Weights of a small mixture-of-experts language model, trained from scratch on English Wikipedia.
Experts: 80 experts in each of 4 layers, 8 picks a token, a sigmoid router.
Below are experts of layer 2 (counted from 0) of a mixture-of-experts language model. Rows are named router (the router's row for the expert), gate (a neuron's input weights, with its number), up (a neuron's input weights, with its number), down (a neuron's output weights, with its number) and show model dimensions 0-191. Each number is 128 + 24 x the weight over its row's rms, rounded and kept within 0 to 255. Numbers have three digits each.
After each expert's rows: a language model's description of what the expert responds to; "gets" lists some tokens that make up at least twice as much of what it gets as of all text. This comes from a sample of Wikipedia text that the model never trained on. Tokens count by the router's weight.

# expert 60
router:129116136160181059136114115150137135130132120139131145113160114129111133156163136098164155164128061103125107120137123148128076148147140129159089110149099134112124164129127144149147121104160086123132125134117082162113104102092063106122154117138133116134135099083154105143079114173114116111131126092179122122140118133169102139096113160191135126147105115102128130127084096113132173155129120125149168120111161150145150109132085101134126112136154156155151125122119146149139135135165088170120133120133184100142114122105107132106135142110151118101121161160145117164154141144122130128
gate0:102141161138136081141160100128130148098119121134144106127169125147140126184121111122148168156147113105140130111091118128113103127149128120122127114142111200079105154119164110132143151109142170135128098113142135155133097134111142123100096127108097103143124158139113116160124140114095115134125102049166152151116111123121103096128104114110142134143114123159105121080158138135143120131098111115099155121139137093142172135188120132132145116149104129099105192114131086160137163103171083099110185111094163108116142140138147107131175102130115155165163127168138125147127119140126111115
up0:115146146143134109126129113141164106089071149103113091156165169128139159123157139137123125134118165097140082141158159126153135102138115130150106141117145159103111095161151090122089119162125130121120156087074127108154172117103114143142100154120167142078125105092160142142094168169143111146145116183108082132154113134163126105116135110120120110150101113111155162130138093119125073140118096118147160103136141107158112152099179113105070110104114138099105160174132112152106157118128125118111111153123123155126136138140149131142134106103136085143132156116157147122112122132154170111
down0:115155170135158129093134125133159115129100155138139116140136143105141109142128111140145088156157101093074133116129127112163134088168160163146158155135110154109095150173116078099141142125126150115132117116100127162132158116113103093107094122083115127163151160112138138123132118148148076127162088146162112117161113114093124161139137137184137149095129133115158151105130109120109122131075102161135135091121089147185128101140135129133132137118095103117156118144133124113089135125143132073116142117134162144174096092130122129127157111103129089152101152145164087174131127159098152094
Description: Starts of infobox and list field labels after line breaks or dashes, table separators and bullets, such as Operator, Type, Species, Born.
gets: "-", "re", "un", "ri", "=", "y"

# expert 22
router:092145129176121113166141121117089131142118139115099134127160100096132140137143143103124109137157053108105099136118110136123108166111091157122122096107097102107124140148123148137116138147176032140134156126116146128126104106124106122120161117136132120122113085137099140176118137145061117110168164082140121110135159159105122110115095131127105118134170114121162085125119088148091112142090102156143138148140150133160149141121074153140145123156148109151149175075128126147138124112131152131128141137158146127170111121126136117125125125123109141079136159173122125162087125109126150120
gate2:142137146102116131097153116163128137152120128131119132159134121106087118140158108105123157171174117146117094161129136146096149155081147137150146169154069148133113134128109093138183174130137133151139141133131141141116159144156174117091081139114126152088121124134107139094107170136104109132099152100133123123144106144137099103104124076103118136138137134156138093110133133110120104145126140156137098090150123127137146157203116155098112101145134100104152108098153146120118110077159140128132148170092115096116152138173108182112101101112160133098081127130134157122122164124123138167
up2:130130145127143149098113123100124099105142117117125121111125161139123181134109154123094135132126120158121141143136169145119138149157124127123121135121145152137100136123092117111105131102163171159122120143120127116114130126205120114147118124146122083174162094135103123131127117147102163134135092162197079141123081144153119125129149187072126132166164112115116106168150091197120104110121120160179078126118151153130119110128165120110135112149150110161114101109114147137097154132078142142117129143165110106150094138163134131151140181122113152141167091124104120102111138100122131109
down2:119140139143143116112139120145132120119166123156154090110125117161118151128121104149140130091111132156104134151135174135168152083150135139098108149115132143086119130137097100107142135153163131071138070150183148128157117146148084144111134131132177104149120111150124127116097127129066129093093139103127140099150114123143147098121094152126144112096138147126124137158129141098148146172102091119106129107157109097116082114137136140123124159123153109142120115151148175089098080158086110083143143164126172129145158127130152153150101132121135116164091105132122173098069154121168136136
Description: Pipe separators in tables, periods, semicolons, line breaks and the piece en, as in Cent-en-nial, gard-en-s, over-en-thusiastic.
gets: " |", ".", "en", ";", ").", "men"

# expert 6
router:123151117143084119176120098157114115140155092107152101130140131112080090159170157111149122134187108117129082090147121134093096142120093197098101137124141143123121132103111108126120115102156116136149125113090094105131100138084129106132132134090150119115113080123146107148131089099082126113107125119146114118128181177136121107099096134118134131154133130111134140115147086127120131115117115167129148136141138118162139124147120104120158136129129065111165105101090120161125124099145133157091142112173175083120150119116128119080149116129137139120142191174133146127112095118146127137
gate1:105140107129128116159168135119092122118118122094139121092126123148122103164076124112100132140122093138098124112169137117149094153184111124092092151169139111130135124132139107162103135173145168152118120098096130142177090131165160143111096125154147123141082163143117114135146119097125078167135185164100087186120151152127096124129128134071121145123125151138130132138139138114129126112141122140135100150090172158127099146153153090143152141131150131106125079139117184146087138123142116147107148136128130125148141111148127130127113158125097117139148173084129080163127172115112124151
up1:129132129120134107118167115140115145108130106132147099107146144130104167165141116120123171154088143139134137103120191143152150117126133127129115182122186115094145139141101169133111092091174147165113159124111110107138116084141137108141107112074120149126127162103120090131127131110131070125115137124133110091115101086142119128093077082134109162127160112123123088184076123102119150163123135140125154156145124128151133134124108121150172094161151183127161108112142156095115107152125121119108098159146132136165118147108142105124136106084133137129179145111108175131128133117090146129
down1:113121127104199150145133133104148129085176133141163142130101128121158165091147127163109144113168113139102118153137152120113144110106175141119111132143134134090142098118142132143088123098156103137131137151143107119081124156132119127091156157093091149130150117112145134107132156098130166086119136134122106122147137116136152100127117121137107136158102137090114104107086106127115117101121153107116166180157111145119144142113065189113117100149149127126146126125132091078120111102088107165143153096188171153098142135128142116126116179128121127095166115108125107134122117192152121120
Description: Common first names and the middle or final pieces of personal names and surnames, such as John, David, Beatri-ce, -son, -ley.
gets: "y", "son", "ton", "an", "el", "er"

# expert 40
router:094140122202120102169139129095107117137167073134124122108172114130094123153168131098149128127170100083127070136112182113117137117129128136148080107119107125110125137150103133115143170135117078113156117118141131115156088120111105133149159146119117118129112093119131105140112117100082149126126124119097117112162137182119136155116123133109109132106116145156122140131144093112150163170144113154123146127145162178114125125131098146127135124120140115128135169079156124135150127114170118169106114128173148125183157145112103134110103132132088124146131153093139141115199079133151127144
gate2:108120056107064135151091116171134159150170114115140103151115154112085120121142146144156094173167112159132155111149148091108120109136134096157116129097113137117137144136171141116118082156133104169114167093156111139115152136105170164124127142126114131103133164152115123108128138172143127106110156130121121081097112130114124142130108130128144169118127117085140155089132132146151088149137150152153110133110161151098139174086096106133097109100127156132147133106115162105141164131176141181119111124129137133127101103160132115114142115160150125154088157120151088130088138138109147137
up2:121161161146151168136085115084132132147109119127113154158151109136129132108137092128133152098107087129130109123114150170127137107145121130126134138152133132110129124149128119135163110102120089088127157150121137098114114167137121159150137170122132150147133122147127120126102182117111169140122134107176128143084186118104158124119129132094149105134084119138104125131149162101156138161116096132083167148112136135132125097123155191114138159126128096112186125146174120155073112106111151094124124167114071104128114132192083135125111160139181119099124086128144090143123125103134123125
down2:066083134139126133139114134124137130144130116131103151124144171144160115117160151113108166093149130115122132080122142145058149157117111071131137095107140151102163122172103130164126106124139131115112103172149121153136130147148090171122115131149142116117114179141147141140089116105133130099100126141128164143120175126110132156122159103116146117119173121140113112093146139068094110116102171110162113120140123145168156127104175112145173142083147140117134075132138121147099134132134135114077101112090116077119129119129163118186144146118127136117124122130094132152177127128130104123
Description: Verb endings ed, ing and participles, plus following prepositions, such as imprison-ing, control-ling, un-able, perform-ed, used.
gets: "ed", "ing", "ated", " of", " to", "d"

# expert 7
router:118144147157114078159138125116120108139161094166123108103137104116119165145142135102179143111153073122144094119129191116102160140171166099146125159107108114059124135114114158091149155144120076096146110115107142153141100111121107134132153140119170117130136099086128130141117091128107131110115100127133133133146137119087108115115089112096179128157136146125140132129112108127110130168093075169153124120126117156149114110120105102108122128088142151128131149088118125175123156085159143122101152143166156116154129123133117136095147122116130136085142123155157138108194123088133112111
gate1:160093133122074136157139166108192185125099131122116106089108150175080119085166144160137101128134141101132137155116136135122166116126207138164122182164129089107126133140111102106115172103093147140149098124099140130143161083154122159124167145136106174076086087147117114137126152118117146111146100113115110157130149138126128108123130139094105140154131140116128113151164134104134102124103114167109111121119135126093114067123083117147143145172124151131118148113156098135111134172129126121128107143133090118127115147132125149135107161125124115139122144135130122138136161119094128097
up1:115147101120143145112157088161119096138136146151131136157162161082135154132092125109099139130137087119162128162140124130114167131098092124119119116100122168150099141129140163130143167130128107081107148097129155106126122147155076096141100161124082109077145181140127105139142107084114098153165123153139161139163116073108096142129094138099154169122096125130122122139119119140110138103130126083124163160132120148161137140147141120120115106143105116117101156102144162093114098131124121131150152160101141134114145142087085144136159101113121117126162104126098140130117036133145146130
down1:105103128146162128120110117131150137118117127141153130142124150132107114155116163166128139128113136086120098113133129118108122068084086138101116113118130167141105124138170139117117104119162183125124144114164076147094118116100118107127129121121141142130139105151118092143134162158149162153141158111148144093137105181090142172127076141126129099139126092132096134054083138153124155131104144119131134099191133119137149116128165129177083101139122122143130091146139146109115124118092122139141127148165147149107110164130121157090097132122111138184121132074119124120148149127139127197
Description: Determiners, demonstratives and number words after prepositions, such as the, that, their, two, some, other, plus adjective endings like -ial.
gets: " the", " that", " The", " his", " first", " other"

# expert 4
router:139126149191109063109130128119098094114150094160145145138160100141109113152140154125158118118120098103098107126137144136141103156133133174171122137107115138131098158160100096094135155069137106138139154163107120149123108149107123171148169130096130111122166100125139135191140091140098176123131123105186116115146155149122113133104127130074125130147162157126162109150107050126118157132125119127127139113155166140151162093109148109108140151112153160141134148103129118138127119130140157135092124133139133112146131125121136143102114111140109125091170151134125147134150093115132152198
gate2:107088071134146125159106140116141127104157127119127116127135134153117174138160126134117148098129143134109108146149126131107091186122124153137126149173092118107136148172140137145139092118128084149134137123120126079078115096109136196163082126133103153086110158149144164121103141083123121100111139138140121164149118104125139118118153099123112123141120096125103115137106100113134113122143135151128150165161129163146122147153124128104135112101093119132106143160188101117176120199155134113124149074109122158096116152093153130136142084142147141128084129159099118136136161118129095171
up2:123117144127098156134120113164145157112140133129110150095101080086165142068099089113152132140136096128143166134117134136146151135083101115133124136139110161092150129115066157138111144119142141129099115084150118106148140133127117123110155092134116181122132121082118107129113126187093095146155135154094098096170140135119149155167139142160175100136162134161120113133141142118121120135151125144142104111127133114166152136100155175095100122140149168134149152110110178110133140144085130116154109143125119141136135128135187104097128165154106129077171132118097151150144104105096146110
down2:128169111113145167130130143135167096088180103130116130094159176129110094094136156111144125130157141170132143116128116110105155090112175105162096100157123154075142145119142133117122090129156123102151113098129102141136117155148086162143119119143137115114105127156138116092139133140180151129135072112090155168143095113127131124137108128117095096112130159140112151149095113150100150072141153110088078114132104125095156099135128149142144124120098162148155173104141107171123129146122165133083129121113151122166127103113143124139136154094138124134188090109106111124121151129156121144
Description: First pieces of capitalized words at sentence, line or list-item starts, such as The, In, Or(ganic), E(lectoralism), Win(ter).
gets: " S", " E", " T", " C", " A", " F"

# expert 11
router:089148120168110090141148139111122123150169097120134146110155121131126145162161127118133150130149098088122085129095170105131124110115131142114075126114104132153131139153114124115135173138117093092154112130134119121150100121115112104129140139151125102108109094110120103155114116109086173092171118099133120125151151174126153124127121138143112109109121135147127178128120092105142170137129112164108139132121166191134140110138058139105120135129116119096152173057135112142143138120142148185112142119162175116168152160122113130105094141144103152142099165139137117086174087128149109102
gate3:092131100093109126173136114143120161120091093146153091106133138136121160169108163150123120148120156109145115147124147109113118109149147111135089134132104101098139141121099126156141211096112097166121146123122136106112145124102119112117114119132140127132116105132100065138102148086093112069146103110112110128122087170130111115140079075141119095142135165127159107130161141103137106087151125140104083100122150120163135150176108149085096093165134122108141104143158116130132155107105155141104169118137178146164148137178128125125098096133150151123132157126152104137104131139127126136
up3:131123130111119139136132122145082108116126078095176118138134121110121135099125157160129150179141115121144127179143110115098109108129129093117116154146122164124123092129132128161129196119115079125121136114148143154132138128103108116112118187094134126170141107149144101130140181094132130067113105147128117142169125175113114135129082113128125054149170178127148113156123133120149109109118114130105106133098136126139185136119111151119116090114154122109112144121120118105076100101130143150094114092157141130126170154113145146093068140109117128160135141073126150143091122121120134117
down3:123110167136124134143158128133120076114145108099142142099087155150164160100132096162107132106123126127109121159135117112124156117103140101170120140118091154107136170107145167176084181110151102111134168163127145093124178122123124105119111154125126112130153118139143090112167167139109123116110143117125081123083144089169059095143127101136130139124087111126115126097158118125107141143174105111164127106118136129132125090119146165120134115129147108141129132143102080135093127152122157137145130183154106141139155126149119091116165121093125124141120200158142118137133115096137146091
Description: Verb endings and common verbs in narrative prose after he or was, such as part-ed, remain-ed, say-ing, also, found, became.
gets: "ed", "ing", "d", "ated", "ly", "ted"

# expert 0
router:152124114255092111102143133111100099103175105151149146128158084101093111134131140133154124139137105108127106115136147144107114130141108178136109149092115135135112171141116110094166116091123112130139145150102112139127099132129135141124154110093131091119122116144162120184121106099117155151133120094191119105150143130133132141105098137109110137121160148117148122158119054157098143107130117127128134121136175134172147122131145112116143142109121107135155136119100123155143119124119164137065158134142149116132152102130125129103129096121137145107133172139131155126120109118124162182
gate2:131074100120149159115108139160137135094103113129116116089066105129118125151154154144145117172139137097095137133178123138103182131160136111132117089114115132137108114104123131142139126135122126115123113096131131101097103156131131091110137163137140121083105154114113133104111074088114140105151154108136118111169133145106139099142112148158081175151134089121128109121141128086103148125093131104150190116100137119106133154150098122150136156085125113183124139139121124147080179116103116159090139133137149172119169089101132148159142136111155129086085103134131126103127146126154165112
up2:116146115153123150138135114098120138167148129113146145127134156118121143116142105118106139121109104129109143126113135161151113119127125106121096134154156116126145084114118118174117104104086135152144127111135041143105140118112087127147146113105153132152150101124131137149144104153132142180113119155100127136128138087160124148121091123144136128152109144137122157093154188164146162088121089085105101130149110127138117114080121149143171150132136109129174085120165108142150145171168137091161129107110113085132114154181176097152204118126177145158148103138121127118139090128139119111
down2:149150190151176123137121090121123150112196105169122132081111097126109132147066113090122110136055164149132129085129159153145146110135083154151151134093135121096133135108115056124159136134151147129151124122128139141126156124147130134129140072098136150174100124104131117144090142108150102106113150154136063111108118119142143123151141138106118138110125132113100140139127113110165146141144138160121112140133143095130157078133122126134116099123106127168114125156113156084127139145141138157130152146180148133130096099101090123120151131111157132101193129132141129124123125098134120133
Description: Word-initial capital letters or short capitalized pieces starting proper names and titles, often after table pipes or commas, such as S, Ra, New.
gets: " S", " T", " P", " C", " G", " F"

# expert 14
router:125121138118133112115135122132087099157140116155125135105147102136113103151161148126121120186169090116128125064108149130155144168134159158103154089102131140137141133146136139145146138111108092121134133117115136213145110097122110122116157113148129099096122090136152119126103083136114111141112124091173134150128165145152151115138131173091137126167153137102145089158108052106139162149113096156099103163107213149127135063125125105138164160137132125165143160114132133124133111102139116134081131117140129110138121129131121142111093098134155089109122135137126129136111125147139134155
gate2:153073134125108111128141107133101108151141102115129155108153127152146141101123115159159119161139162112174111153174120139124156136137122091095116140119089163102119096130113148107167109132168114142125139153129140141125099127114119097116153076125149142106108138128121118122113163125130106114105137168117147153148181086146148094103091124145149121138116100132114154115180096110159168158131086087141153119131046108171118146126137151114100154107156142159109132128134136121112112140124088127068139095139118169111101120152130128148099131111097114139085169103117137116085122121074123159
up2:132120107127123099109135113151105113133153091146110155145123118138138158139126134126117102128136107139141092139097149155106136153173105119149170154085147130143076156106164142121139058142136103167135167149123111137090122118128086083102115124118114114104141129114160095153121146113160093113134145133130136131151190136132137128138105150168131106153137118090098128086155107072141134100101076135121132128090106112165104120113134159161094138169151127130117133078096093068134127122098119147118136103148127146095105135173107114145132165145108108157103147140123132086098109122076099118
down2:145125106113139168099127142130150103134102146149164146134158150111148131130084108083088143122113175083124131121114146152182130148153094126116129113155122133126121106108145088151119116096117134133137134078098143147124107111133127088134115151087142159167130101143144102154100072126140120146136160109141100142098138153154119127145153131128192128120079142112137155113151138129121133122133138108098132153104130135136153134109125161164117162156142089134127142108142110132122105151213143115136144103103070135146180118138143121115093166121086055147124135147103156105145107137086104122
Description: Chinese, Bengali, Cyrillic and accented characters in foreign names and titles, plus mid-word pieces like s, ri, ra in English words.
gets: "s", "u", "ri", "y", "ra", "vi"

# expert 28
router:135110125160136073155142121090116134138166087128154153121178110143080118128176143117137131127127082106125106121172159131123099130133141149110102147146104126113160151130095148099148144116119114124141139115107133139134098141122119096154213137159167122125139082144125108145091098112110145170127129112156123137117152137128133099095078140114136120146147092133148090119126067157146173163106131161122150154132142116176125109106138102111148123149146139140124157087157144150147132124123123119048125169125124105150149159119128114131122130149105149108112156147092168104143096099105125090
gate2:133138132140105113121150115153143130111136083107124158141134131144141140089119144075112161127143131111133091123149139119152154161138143139126095143150145170110134148104122085127160119125122123141131162140124134104123140136147151081128137155175095076134135113154118093134074111083114127107159140103098084149103157109152103111185102126158085138125122123124139134139128096126188131115098146133133144142142098133098159119104135136149182155131109103117097145133140138090111132084159124101127155092078092175195108095077094138140087106133137120118119101169106155147139110124108131123
up2:132136091124142112144108116087118124112094108154185140113148149093138120109117097157132106169111113070152117157126149171135112176161086115105107163115092151138137167104127164125129118143122147140090150114116123172170150118143154140165123139108126133143131105080115136143150111099148096092146123122146118098155093158141183137121133136098116108122115121105112157100107152122124141134137121113143121136105143119148140143183129143138153139106112165168116153102125116135109133100117137125088111151140129146120198110143132136144153097123103148107162127097160112116087184096192124176
down2:154143200156088137089117136138126118175115142125128161071104132117124108085111140123147108156114096135119091110118112152143153147121145145141134117120122137125134135097128183136163135107112102110124146163138107158130086182121112075112172071152123134133168118108132144122158122181136127149165128112118150090138122134080108092101115120126120173138148132109112186110128112142126132087147149130102169141156129114143120145160097095118098145158141144089115128071133150174155123128114120142124102112101098149108147121120111160093153111119128112095128156095156155132105145143106147134
Description: Common nouns or noun suffixes ending a noun phrase, often before of or plural s, such as instru-ment, form, performance, death.
gets: "s", "ment", "ation", "tion", "ion", "ity"

# expert 39
router:152134116254086117129129136113102113109171092148150145125153116116103128145136143142166108148157111105127102107140154123119111137123108170138098137105102113129115157147117118106151125121118118127136129151116108138116117136121141150136148118098148093118133117146153117188111103096103139143126120111183148100135157129136127146106100129115121133121166150109155128148117046154102143114120112114134121102115183121188134108132141121126144135099136107141160135105103122140126097124145171129065160147149146122142162113136120127107087093118123152116167151100113148129127109123115151195
gate2:103153167164126129144133103168118115168111102126141134112149184120116152171132140141124126134164132135140169073126129127131093123129141132118127144116156120118109139083128132159102086175107141147148105147152077130120112108111115120108121103111150156110081105126150157116124126113148121151113125129144138155147178143130152137132136144084159155149081142150121144119112128131136095115097121158178172121127089082128116145125124128128119157090135050177138122110178098107132130129113107156114139103155137103154151105111140112114194173095126120125176170150134140135143094137132163133
up2:148122150048122111150110108090137146179133145099133096106145153116127143151129149104166123161155097133132131140104152117110119101143145128130138099108141133094116167152142126121106125099133139106138132153108155132118095138117135131121137112155169102139121111107154150111160132175118137120130110087113145141103163182138094162121159171091134135132108159135126098140135112102160129078121142125150145137132125117106155121126115112129161144143182059133149116086171134195144110070191147139173134148129117104120175117148139136140132117117140136136126173178142102136129108132163124117
down2:100166141113090123103088139125146154085150139151071099101126173136125152139137110143115150160166122113136151134123134114117185150125125121110119145133083134118113128122118166156116112176098129157110122138149133126116109121122108105108146165165086155092092133170122159108099124139118107165058125114130135142151119114158141129123101152149148098128135130103146147174146161125140121123100152132162097089127086138077127164104156132128094137094107146186138151112163142114088138139100100103115117134151121128121115167092145129126107118110193083141131098158118134138168118109121149114
Description: First capital letter or syllable of proper names and titles, such as New in New York, T in Timmy, And in Andre.
gets: " S", " C", " T", " P", " K", " E"

# expert 42
router:099126092112102103100131132135130122143129075118159153106181084112134103150151144127151136103140110123141091082108164134129098178133155190135108132123129099113114178140119127111163125116135112155130115147101110129127118135125128109134167126144138132108122075129163126130078092118105098104143096084146158134124165137131110122110119126133163099151147132074138103146100108108112146118133099128149138129132234166156174124151091110135133108163129111134122123113074143126115121149146119151094141123125169101183133117116131132103096110135136136121134159135152155157104113103100120113
gate1:125129132142142084093155138128132126148143126173166143094114158123099142159145080144154140161070132108092112117123122106139106117158108138122138121134138153095145114105115111122099088159091119142137171150104157112128089131107139138136129126171116092103108179151137124122110098142130151173091101168140126139102121110140130130107147102150142117112070169112144175085095124142110106125104130086115166197110143123131134137151186156111131153122154151131120168126126104100128149161098167115119171140108141141117161134132141152112187120177115114145107098141135143137139146140120146154
up1:126095107114145096140104141130087151113100145140153128138131113087178113206114126142113156094159153149152117101152141167139070124130124138087117072104126114146148103160139174168135161112116165119124111119117136135134165158156182158079127147092130149143161147150121099122115132125147114138158124119113151102098125121118149125109103102156151135147177147151082132177168125166105135134140091155121149130140143147116118169143150156142159116100118150121122178108111118132147125133105096132128139139136089130153113139150116164123119143123112125106138135189116148096093122134154084126
down1:120180158132137149140133120143088122170116139099171130156106139135133128147118111142110130209066129128099120156130143122182147151126074098120097153124152112139110129142118159132136127156099129139124105183128148121106108121166123150087126082098117100084112090116131130097132111136074123113099122141133121138124129169108162123132131166120129119131133105133109160132148110137113110121122121151175083107141148082098135142174138166110135128165121117150132128111112166150137102099160126111140121092169110127142155126163129180131089106161148088084106114124117146148156115100105129103
Description: Second or inner letters of names and rare words right after a capital initial, including accented letters, such as Jo-h-n, ö, ü.
gets: "h", "y", "n", "d", "g", "an"

# expert 25
router:115145108159147061169110144088103128126168068123150143113170122124127155154183129119172125123153087135134070143127155122142114121108142153096121152136130165145143132115115165103130133147130085102128138124121117140145120149072117122099169126143143167126107091132110101151089109136100150157148089102117120146136095157121158118136107149109134125128150123110160158129140105146146142161102104143118137133100139168141148131135092128120126111158131121125154192118150141160167113125162118131072096110130186087125164132136123112118109132099107163132133157140129118109168110123182151110
gate2:104155131143164112139151171118121093139110112159168098138129158142117119171133127135139137102117098127125131111110152107175083104104147081162111140149137110153134152136153065107126122165090126135116124163100108108119156109169114097111093144145143145136124149168135125136156155133124150103179108124157141096126142143147102153070129075106144121117104123108117120138129098174145116133113124166100115114130133135149138087136139120124102121130131168099153163129133084090148118104093122115106175174162138182073113166141146085121126137083120145149130097112137129110118125150132130087
up2:089117131167150134185148012081171120138119118128148123144151183122120119153150174142137155100124154154148136183101106138127143137157152061110126105157120074141135140115132134075090141138091143151109163127137150137115122124134140165133113139153155109103114106101090145074134119109125138120125142138165127129119091128143119126093156152146130124128118114144126117133132127171134135132130140142128151110127126144103149136139125097131149148118124124131165092121116117128158117134111120158135141112118146161140132111114099139146141161183121177113118102111197142118125141157153114142
down2:138128115167129147117135034117171101101109134140146128129157068107130149090144130174111096114118106107138176167133106139181150087099158116083156101118125097107114119151142108060136121132144109127138137133136133128153142138115093115118129134131095117088087147176105134125095175148132145144106095113144137160133156111096130145109092122112109122128109133112128153165134134119120127089096120179134123101175107126151140104121139150134141103117164177146136155161175116145134125124111140124139130118133118077126141147146131114087123095114120133155161131144139148131116132135158147183
Description: Verb stems before -ed/-ing and function words like for, to, with, would, as in "wanted", "expressed", "address".
gets: " to", " for", "ed", " with", "ing", "ar"

# expert 24
router:120111092151150105148133117131127144156146122129146130126185120167111143136147151093170117135124060110138099121126170145101119154126145154138082104171104111083143131133115130149147148129075113155142129128135140095113085131126104096134197106163171135103119086136127110099095105114105153124114125132136118125123163112148144113147114092129121131139104103136183138125084063126148187163123194150136127148125172140165133101139128105101152126169143119155158133123134138163149111140123144135123174148126123105128157141099142103099109122126110122105163113144098150127127101163140124106
gate1:118098136163141108090145150138127070155090152117084143136160105113120101116122114119131134115115116127087160157112130095141126130125146111146131105119118088118107089117101124151110061136078105115152141126174137113157142098127119114139149146187175136158150134122135128127164128155103169155127137137109140131150144123134136115144097118140118145124086135072124146126104107117132093107113126114118114086140148133140142123111119128108106099145132121123068143150138097133067126157091096124101130110127133104154106098130095101112159074162123140122052125087102155096095096134157159115
up1:121130118124129126136172119085104134135129145161152143143158157113135123104124146139144117123083094135153134164122105127127160109110131114138170114138107132138083183115097150116101145098104144151120155118165120123082172110091114155121144157099067106122069138134140136096125144109130135102093142179097134145121092156155092082118133143115131119101130169131153101092153135135133165146130103136161117153082160134128144082140125126132121102124105087128118134095151087132170089127175169144108155149139140140113122083120098082147104134132137134150191122126137145121100135135101125161
down1:168123162122108121146127136097136111140142128120177166187169126137153130142093097172195150154142106117107103134110096110157115142150107158129109136134095072105126171134123102114164147132111136146138170115121107144135104113106139161123145117137116142110139159146123123104170120104121124179123116142093132117129134151095092127131142123099144078101061144104096098133146094121122133164153153111140153143124111129123171150106102112124137103123146105118153086074165087104202156151119128141109128147116123153126148125143150093131145101115112079138112103094113112151128125132129125148
Description: Final pieces that complete common nouns, and the -re of there, such as -ation, -ity, -ure, time, station.
gets: "re", "ate", "ity", "ure", "ment", "ation"

# expert 26
router:115117153129142068106124131129126119122097052111140129143180092144118095150169142108151122153127094077148131122121126155105139116135162134140105139134136132128134137133128152130142126138115100151150138112109111198155126118124108114111132147131149140096126093085124143133146088148093165130156120130140081131131166161142109132112107137112103113155140131128148103095096074106146148132093125146104145105121164135122139111083096140132129159140152154136100139089118094164129180123165144180146124100135174102133143147128101142129114082133149116116138191138142149164147066096154123131
gate1:116125116054108145144140142128118152153115125162144158121139123122126122131144142107169142147150153148096150127149112162103091117123096128121103132146126148108106104109108096132126157103153101146159093126154147144150129168150158117142136141094107101114142094129124157080130136145118182143150107151117143149110121191125146099102140168116176137115108141167141136166140125085127111117119107111119128084097156115136173138111127113134149163117142109081109135102117150166130122108125181131175096072146135077121124130125106121134115159083135122098111143119145140160110137143112211096
up1:123133142083136136136119122133175109159137102121113124151154113123139161110111164122109172100127105150151128156165162102100126117157122122165138109127156102115166150116117116153091135117097091121129119177128130148123114142107119101131174156136138125099123134136110139130145126172131157137129109108114100132085195151090135093141124095090154178109131145116166121090146149104157111138115103153143176081128141101148112143104161114123129134136146164116113117117111095147073080130112134152165087122135120106090117089103190122117139140136076091114137118116142111109131131061101127131
down1:115161106110099134131115145195124095132131162118166117162139090129133112124124113126141144136134148145112115130125174138119130158144102123150111111165105137094189150128144161107139127131111092132097117129130109098136174144143107087104079097181104154122157143099135092137149152112154163156082115133136120128149148119156185135126078121177150123121132170124122160106126130111096121157072144156095091114113133133150135094122147124124135094148131152112124112093118151139147116112132102142099139104078144128145112128102155148157125179116112105110096117129136076109161106164141141080
Description: Inner pieces of ordinary English words and names such as e, n, on, we, as in Between, Foreign, tunnel, Mississippi.
gets: "e", "n", "t", "on", "us", "o"

# expert 23
router:120112143199129077141149134084120125110156090139163130135155122132120142179158161135178138121152084079114113094115159111110171150196128151145087147132150127097140126143101154104096128105130100154140098094099172137130088118116120119145156103113193130136134094156167089154129112175094143131133127114147129146121163128132106125093099124164118114182127156154160141138115121114128157127101119153116142112108136146179131113117150102128130114115134139144141143135089148147139155114105172149122143115165111166165133110094122151125126124131134119092128162149134151137134157105127126131
gate1:144103082161143103157131133118114136136134121132127112123121167126139160130125089113101140095159166149133129150114141124144133157115168135153145128125149139168129124136146073107126158116131102075110096115127100093122157087129109132111135085157135132156156131106169153101114088091140135129039113136143119142155142111138131133124115155142144119134158120138113113129139138150087140145160145110150124160136144142121124149121118075138106130114143079123060134147137155136149109098092133189125081130130138126178086126158140124042107196115117132132116144117123122136136132105135103130
up1:132131139114073128091120109141122108096149100108178135111098123139152157138116130114105083131069117111102111172106096099132128132123144117131120143135127146113166139130112139128074090108138151136097166147150128133139124137151087127085095140112100153126106162125116127157123136151136130138174124112124091161105120169144116139111149098125129140157106137124170139144097127129135141138140122108131131143140104149155121110080140140159162125160132080161167093146131156110123150201150149159110156126057127113107167140097131122187113173160115132160125137112083139100149086119099135129
down1:133112161118121134153091130159138127129120116093089106107127100130125157130147152147147156111130154114137120129150150151116162088098086127157105128138177123123158138125128097143147081072088126133146102157169098074111089141096162121133142110126162144128144110113128164132130178117127156162135145095115109130144117161110117149132158140121064165142158108118151138114129107145110081109116122160116088166131124152159158134115124112124163140108168109068106111117170099088070153150101062166139131127142140124129141138148098112142116125148112111146150133122121116161127114116149124169
Description: The article "the" and capitalized words after it in names and titles, such as The Grand Budapest, National, University, United, 4th.
gets: " the", " The", "The", " first", " United", " University"